Weights of a small mixture-of-experts language model, trained from scratch on English Wikipedia.
Size: 12 layers, width 224, vocabulary 8192, 19.4M parameters.
Experts: 8 picks a token, a sigmoid router, a shared expert of 64 neurons.
Below are experts of layer 5 (counted from 0) of a mixture-of-experts language model. Rows are named router (the router's row for the expert), down (a neuron's output weights, with its number) and show model dimensions 112-223. Each number is 500 + 40 x the weight over its row's rms, rounded and kept within 0 to 999. Numbers have three digits each.
Before each expert's rows: a language model's description of what the expert responds to. This comes from a sample of Wikipedia text that the model never trained on.

# expert 6
It responds to: Capitalized first pieces of proper names and terms, often after the, of or table bars, such as Chr(ysomelidae), St, Mar, B.
router:511432472504534562529514499458495508553532551590482485541466453529471566479533484521379461503490484502568478505502547461507493489570480472471474502547451549507511501480489511473519511527465611525533492492513433542529508478589514591530462536533485449450534500436509511616530483492526407481538504513512430470490420479486495479413451479481
down14:442424511533563492500415526438536528433496498567518432472477479482483456594468472531455552518461437527481452551434492506486436506541521506440538435433472455552461489536517484556507430519567485480469418479479530488483512512565477471581482526523454552529575497563546586466487488561455545492550561451543460521509511499517465505448514472489

# expert 2
It responds to: Prepositions, articles and auxiliaries in running prose, such as of, to, in, was; strongest on the head of ahead of.
router:484454528513463538506460468523538448459480349559510468482536469448445494542564499536482543514506478493536523508470522462497537449519487470485518460558477478556530487521536587471557562527473550424489592495540442498401544527543462528503494513464463511485493513495549537582498486497479524411467546500551447434465454535532485507563517535557
down14:543584445512466561489548597542506571508528492500498441567509495497444563464504518506566477488510488532506484448473474578587520519451543496470467507462435502568456536441500495471530460484507495478447511523452504514512519395533585463535475460475531489533496541547530513436417472486493427462452470483528514457510542480495470469524441585471

# expert 38
It responds to: First pieces of ordinary lowercase or capitalized words after the, a or and, such as me-ad-ow, pot-entially, serv-ants, fe-elings.
router:515475524539491524457511454533506522485477507504494530518489471513512543417519516547447525534458375590511482499463451604589421489534561504459472476493513446476525518536468501482559566529552565522528483445477441526536526518572523519482502576584456494440596515418457537571519468520509433501518450503522448495546496490503451449452474489558
down0:545568527504518476488541531428519483496492491509499491494541507449568507505500463480425491563577535483565464526471473467504465503475476514558493530449516460542519564450516453486478548533554453439574537466549544505473486549505574458502544451513525555494530490486463396450428528496491441441497483477562470439478491499558488559456523561532

# expert 4
It responds to: Line breaks, section heading markers (==, ===) and their closing marks, plus common function words like the, of, including.
router:533512439507454590523456487508478428487446476566529497541436518471455515507510538511490578490457520538491465468524418473502557456537493467495502447528474475480580467493497520493463461522539520485479488443542411518418489539524528562553470478525492525477476520514532501517443524501483530398486526557546461434478431479467493557625467484459
down0:507516539511479591553542478510511540508425456478535507542497534457532489515520469500542477498528582454499539452480472475454521558473571518468459495437506470476537485445490463465475497534526522484452489515465490473521536555490528466520428471453483443524409563365493470484497559462513498520507476559493463462497469515591481473484528543440

# expert 25
It responds to: Periods, commas, closing quotes and brackets, and linking words like and, but, which, who, ending a phrase in prose.
router:500428498495486503505470377525469507494527431477509555532487489413537532554474495435482464461459507501518448564535423529605498495519458485517535540440469558549529530555478492489518452523496507502489570463532445552527564448498514511441517492551546577517488473483536562551400471500518486443460503491536490477480466540524425457561472515523
down0:564489456528389419480545566592512420490485449515530505537511432495523522538488475527493501527483533504496505475532532451526547501558545550460539570526507536457473420447497544453513479534515522501510566534541507566525483516473502529573408578480449459500472479452500455528471468456429426458556500494440436565452471519499537492512488561551

# expert 11
It responds to: Inner letters and syllables of rare or foreign names and words, such as ov, az, r in mirrors, Reduviidae, Amélie.
router:505527559497467575498536541480557501481434484524509537474377494466485424429445502554539446473472453516469506491516558509515550448479570492516469487449480468514470495545485524534509493541502465528495489496441495488509517478575431492602450553626478519473548535553520517554523503519531485539464460512511459458490417468493469478476412508513
down0:530482444526440454436464473493499461503484482475443491509469549503431490496526521352527534458509513553461449529570482497455532524445437494541495509455550500537517466498527512450570464519524424470529519469462499465516528476495554469511524478499486456495563524518448512465524500462512467521497503521497495534440487481508532558456539487541

# expert 14
It responds to: Word-ending suffix pieces completing common words, such as -ted, -ation, -ment, -able, typically followed by of, in, to or and.
router:481468486542416554465451452543464455508526452497567552547541450476521504558535527439472496450457511449557485539506464530560544433468497544419505562510436575505503495470510530512520436502456510457439557477543484529480464448540480480445450454536502510447509552491568530618475474525502543447526449511517564476462490472466461492460522523500
down0:509553576535478514554525488507504520513458516552485465534502495443496565403514511478535489520503470467509446561473513482495437469498487480498442495439548562492508507425499549405492535469442488429503516536491434518525578507498469499511494492484536455461501419471467564554525508518523507531506495513505488505509476505398528467442515544506

# expert 33
It responds to: Given names like John, Robert, David, Mc, and particles like dos, delle, v. in person and place names.
router:503500541478545538530508407468505491482429452523484499471423521489480500528460485496522560502541464513476481497540506505551557503514524484436478553495534521476509452494478543510464500537521556500464499462483550487496559499453467611503498514541518473498491505456461569497575524502565534510502544475542487480539535536536452462441497558541
down0:520450489498553538467552498527481525517517588514540535530596420465528538492533447520454545572580539486516505515542484529504496497508547571497460495549559475486522494469576508486536489510509488463496447446484517579490507510577565500491491445443501474495522480511508490552477516513520491531472507506550539489473468505408541558546491468512

# expert 13
It responds to: Final words of proper names and titles such as League, Cup, University, Road, Award, and nationality words after sports players' names.
router:560506577458484555572523402545470525495508461562484531498492543466516536523518481521452526518455395520506420472521491492530449550431453467507565474432467483503550497550472497471443485513482537479457546513522522581504539484573464500491518491543538438457483530456516605475526425513530536524494500486511514504445410456567444469470498512493
down0:507499525527517502459475428509535476546538453473528586473480457518525494526516471571546492451486378433492495528433516527561470519504516541534533502473465495566464394548482437547543454458431548457495532509464441533515483469566563467500530493505530471490483530573491453514475523432519485497455488485525423522482488462482559541440542462454

# expert 28
It responds to: Prepositions and auxiliaries in running prose, such as with, by, was, has, to, especially in credits like played by, stars.
router:463473534595436485446490458545542464484498318566524514510490492460459559489492488504490528494567462562543544489507482507511451489459478466498506425532457517537528482475548498489497585525500566476509545466519494491416494536501443529522541530502479447500506556503496519527537450462483519453534542496545460514514487510534425451608536492570
down14:509588507546481425514450495539454564499454469457487508476543455548437548523515424459586493498505438494436385530550492480511536464505522489511487536552433473510513502559499538401468541434436525521455522516505465527489475516483432516556433511548482477506450506517528472537487510486493452523514474472528510489508454474435543455524506494502

# expert 32
It responds to: Nouns and possessives after the/a/his, like rest, part, objective, and possessives his, their, her, other, new.
router:456494520478498478537449431545474516409520513505541533585492479559503557469506494490511552438398484537519486478547450492593500460519482520511528552542426597470520491469506512449530481518545497504472488456476404552510581411511512529517462480505442548416495519465553518566497488492578472486508424570538473437482486519562492472447473530487
down0:436436436452480540519489453523460509542433443451546440458518519531471513464489506460478435451514481428498465527463483465378540471486542460504460561496522445437475519486475462592481542502478468534513491512561486500549533489529520497454529522462570520488449515505520512479454486534612553548506500498497514558486529470438504463507512573419

# expert 35
It responds to: The word right after in, of, at or for, especially year starts 199, 201 and names like University, War, UK.
router:513490457550543490608499533480490517533504537514488558508532473509495533532589520548435500471472476567565456469532456485502387495464478420420563461482498524396533491459571518505493506517518475531490515449501438522468471517549494548475481501540459490423502509461494483547516540491523505505443488501488462538513462518487515441548451457462
down0:478456530452456561550496493518460531523492406512487485481500504474539468456510488538491505551421492546465538482532465444523446559569498485503448524537484510524480462557470550496445528515562573533503490475457435462548550489400527500505485536552485475533409496448486591506538477459448502481521546566547473518532471553487384496497508542472

# expert 9
It responds to: Digits, percentages, degree and minute signs, coordinates, and colons or table bars after field labels in infoboxes and statistics tables.
router:470448407535504488515525564503465442440462504596504515484495444478516486415466499515462496576450520513523428512443535506568552509382522502465518507485512519538474446479608532458425481517497580522481531479523492480547445424525478535515530506551434463470558477539450525435428457490503518426508453543465445490531490517446415585578500495497
down0:567508580475491447574541471465460442513507541489551549504520413526473555503468461533511536546451536527516520496491482543477510466494451497527448460543499474511524481493501559537461505430485510585488475537594490509519525487524518513524441461479516567415473473553440482540488551451500473563416471577494533521553444488552518517399561531472

# expert 8
It responds to: Past participle and verb-ending pieces after was/were/to, like made, known, released, manufactured, plus mid-word fragments such as refurbishment.
router:457516534592434477503431518531485435500525423549538513489554448454504494531574458466480480494481476440543489508449522531425505459510548456419438535582484499565495480460504519440536492579466495476527588500598479497495511440474537435481481500515479510528541459535538523486484467526485493485563501492511494460514526468430519506547470475542
down0:514512478524430453477483557502491493492478599492523559492452520530495508500414481495518513495403497542517475495524500514522508462515558534473585536505508556510461433488455529493456503437444508503488407562414534550517533442510517537506465525526514513494454495495558479514485524520473425506561466456511460531482484479545453473501458494499

# expert 19
It responds to: Commas, semicolons, line breaks and pipes closing a name or item in infobox lists and tables, plus first names like John, Robert.
router:549442535536531480570516470453534538506491488511507488508463493485522513507493510456429537511451421556494465482507490516515477511396475493449528501432477508447505458531481494502393457526498520512470478466505498483522539525497463507551502505576523451458482492515526583440569487480525538495470506510492499475501427476516372504543517503522
down0:542541518561537556564460499570485511483471544518487419552535503498437501519540472535580483526489461504557434499530522473413488459470436516574493517501520529528583516532497481518438476543532584537516499475528543482488517496495511516441515499464481583482608492482481515529450469533518430483448440453509485475481492437568474580527518464527

# expert 18
It responds to: Middle pieces inside long or foreign words and place names, such as Il-frac-ombe, pend-ul-um, Detro-it, plus apostrophes and degree signs.
router:531466517555475524520482556528492559466406532561568573496515458523517492508526561510431452560464476481501497494444464562478469521478489579570522498506495571437526489516471483409499512544484475475474455450477528526458495497515423425507502571516502512544553431509551522435495523532494491480571421503543501542451445563510441477504467530453
down0:543501532527464486514495503486478473518499470463557543551483509537529446471484499503538550536448507511468583557504584547446469497619525530536442527471496430412476505510452455564456430533523486517527557522489561421472572506497515487512473518544495365485453507568508462450442483496539565548469500470474402494495426561549492498518437515538

# expert 26
It responds to: Line breaks ending table rows, month names, years, In, On, during, and other tokens in date, chart and infobox contexts.
router:542462487495540437451513565492495472442520469474506574423502423465435495479512493548513557567495502534551485450486480534478477498440509421521464518514547461519456459432556480503442508524490566463527503470497473449471507502562507510545524487517515508487523488536430482511440458507491507531543509476536481454492499470521476525563585465546
down0:374478456491512518559575519485474533434512466452490431453457506502502487542531554562499494514599515434485535474477490541516493541527547501397500480547460514487611557458464565526475526497581499560496580483454466462506529492422528480515510509514470553429523512404503557500468571530489488478496547471471494500538500521455517413473522428468

# expert 7
It responds to: Final pieces of words and closing punctuation such as closing quotes, parentheses, -tion, -ity, -ary, plus sentence-initial However.
router:457497525555417487441425442540454552463410453552582563489564525553458525479543522505492489569486500452510517460483476519483443492488473580539472507469443541507476473526522485440476465615515501447501440459443478533441480550530432519450546525506508500471478388536548508463492499565533412438528537486519510451467470521474530477506537496488
down0:444511486481532567448560541514507504581487426511581484537554502542535510568462462556418498478534550478549506486469537461424499600416545493503462494487572492467470460521513446435493500507504509545486483510423472449501475501508421466467515481483509490488513450561465464433543483507548519574513494472531498441560509524456536437458466523479

# expert 12
It responds to: Capitalized sentence or phrase openers and proper-name words like He, It, American, University, Captain, often right after a period.
router:528472477541527556571427462482527523515523503584536465550473449466502560500540507556505542529443489504535489408478468549623427517451501458532465530464498487449486461556489511471479454515464554500497480453463458522464545460524450580476486487498483489461481501498480527492600516472519536503551496537540472501411494457442462469490477460527
down0:492503444479514469545460491449453508489554561520533442503452546484487425519535532491527470490550584484513572532475579521490476397517534543447482481497498517508492523458512512547543526407519535546549518481511554494506438479521554476514514494549510588487376504523529470506453455472436551470502458478459535488531433392516440545533496498464

# expert 1
It responds to: Word endings and inner pieces such as -ation, -tion, -ers, -os, plus month names before a date, like January, April.
router:526481523527410505522471437494441456448503497440511537502481501526453505462530504493506428604490566472504416456475496528537508492460493491552501544468518465479452501446549560417454498503564473531542412465497513539487463556531463471549496541523457600425535481514537466554477484536519356515483491479501551480499471453464514472493446521570
down0:513550533536498511480495474473495500439443472544546538505488490479502495516544516532545446507482517527488537533475483497467529509481557505420545452489505523550545510483529476538495448525471529439457394511506471450496499471508488481450483495530504473529516465509500434467503522543463479489484472474513510531484444496616532476513499562500

# expert 30
It responds to: Pieces inside personal and foreign surnames and given names, such as Sch-ro-eder, St-rac-zynski, W-rang-el, John, Mc, Bar.
router:510470537486471534576595482461523539514444507541537496457470473468519537491462503553434504531566459533488506452481529516511498465500512525487490442483516525482477487469501489523480520485530485478482498451503498447530552513532458533524494615584469499487559474477477580486488520529544440503505546553514450540439491495555463476447467455547
down14:569492518526465462490531578444522553493508527606530539507456526512478556525589454472525448544481468500424410518511461458565483522466532468540504492532517508458470527552554479535494502491536454489534502467521501432550501513496426505498471497501450589490541464486504476465525542533540450527502553556492408496511535555455443511509500468484

# expert 16
It responds to: Closing pipes at table row ends, closing parentheses, semicolons, line breaks before infobox lists, and United/States/Kingdom in place names.
router:516459496487454527566476550576492498474526525512493482546495477446498527477506538452475443540515511519509462447543490537495388503433453471471535484459454456442512425538520461459431553595526463463510425501479541555536508582483464445475487478491498513527567465476440554437473487497563447487525458552532508531442488521459497496582458491501
down0:561484482391519559429499478500474450504457505514457540479508507506503478516482499518519545436421504503508606497490470532438546455533481548459460461516518513557484558518483466555469478443566491511510460477501480547472497551504484508472535485589526469511473505511545539527509608521522446424434497540456476536436537555567490481507505478552

# expert 23
It responds to: Section heading words and general nouns such as season, career, life, Background, plus digits in dates and stats, and pronoun it.
router:506451484566541504450434494568424503407407491541441541520465458488535469536517547461508483595466470472505485518459433456532480489506392534512512461561472495501481499460530505449511538577511597476512541506534480514498490507499541515495467541534453512485558509512500523465387503491497407490555519522554448425538553491510487502582527481465
down0:476475498576554478522508517581538551447517471527492462487426515643491476487445468538546499480508422446508518491542503433478504468461443488475467513541488489506494437488454527502531453461472509441457544472431482533525526485470522536522538454471490520539471518475538510512450453512540471476464477470510505468539514525517514468523494436486

# expert 24
It responds to: Noun endings and inner word pieces such as -ity, -ment, -ism, -sion, often after an initial capital letter like T, S, H.
router:436497525502431511494514529489447508467482452453554467611538515504516580564478522471504510473560463464441452456467441515534500512482572549389545553471488496488557463561546479491463460515459495438468531477465490442549518542537501475479463533538459548474531483392528520533511536555486526461497474538498552493406482530489508587465507508537
down0:467527521576471527488501529423570541452548482491562524488487485465500460533504484500553499485496501460415537461507452493507483445528461522425461479433549507513494440464489549505465530536469565431537491553527554559493476511510521481482493494490429570530515489510452517503590546459571597477480517537474445502472457503560533586505498560440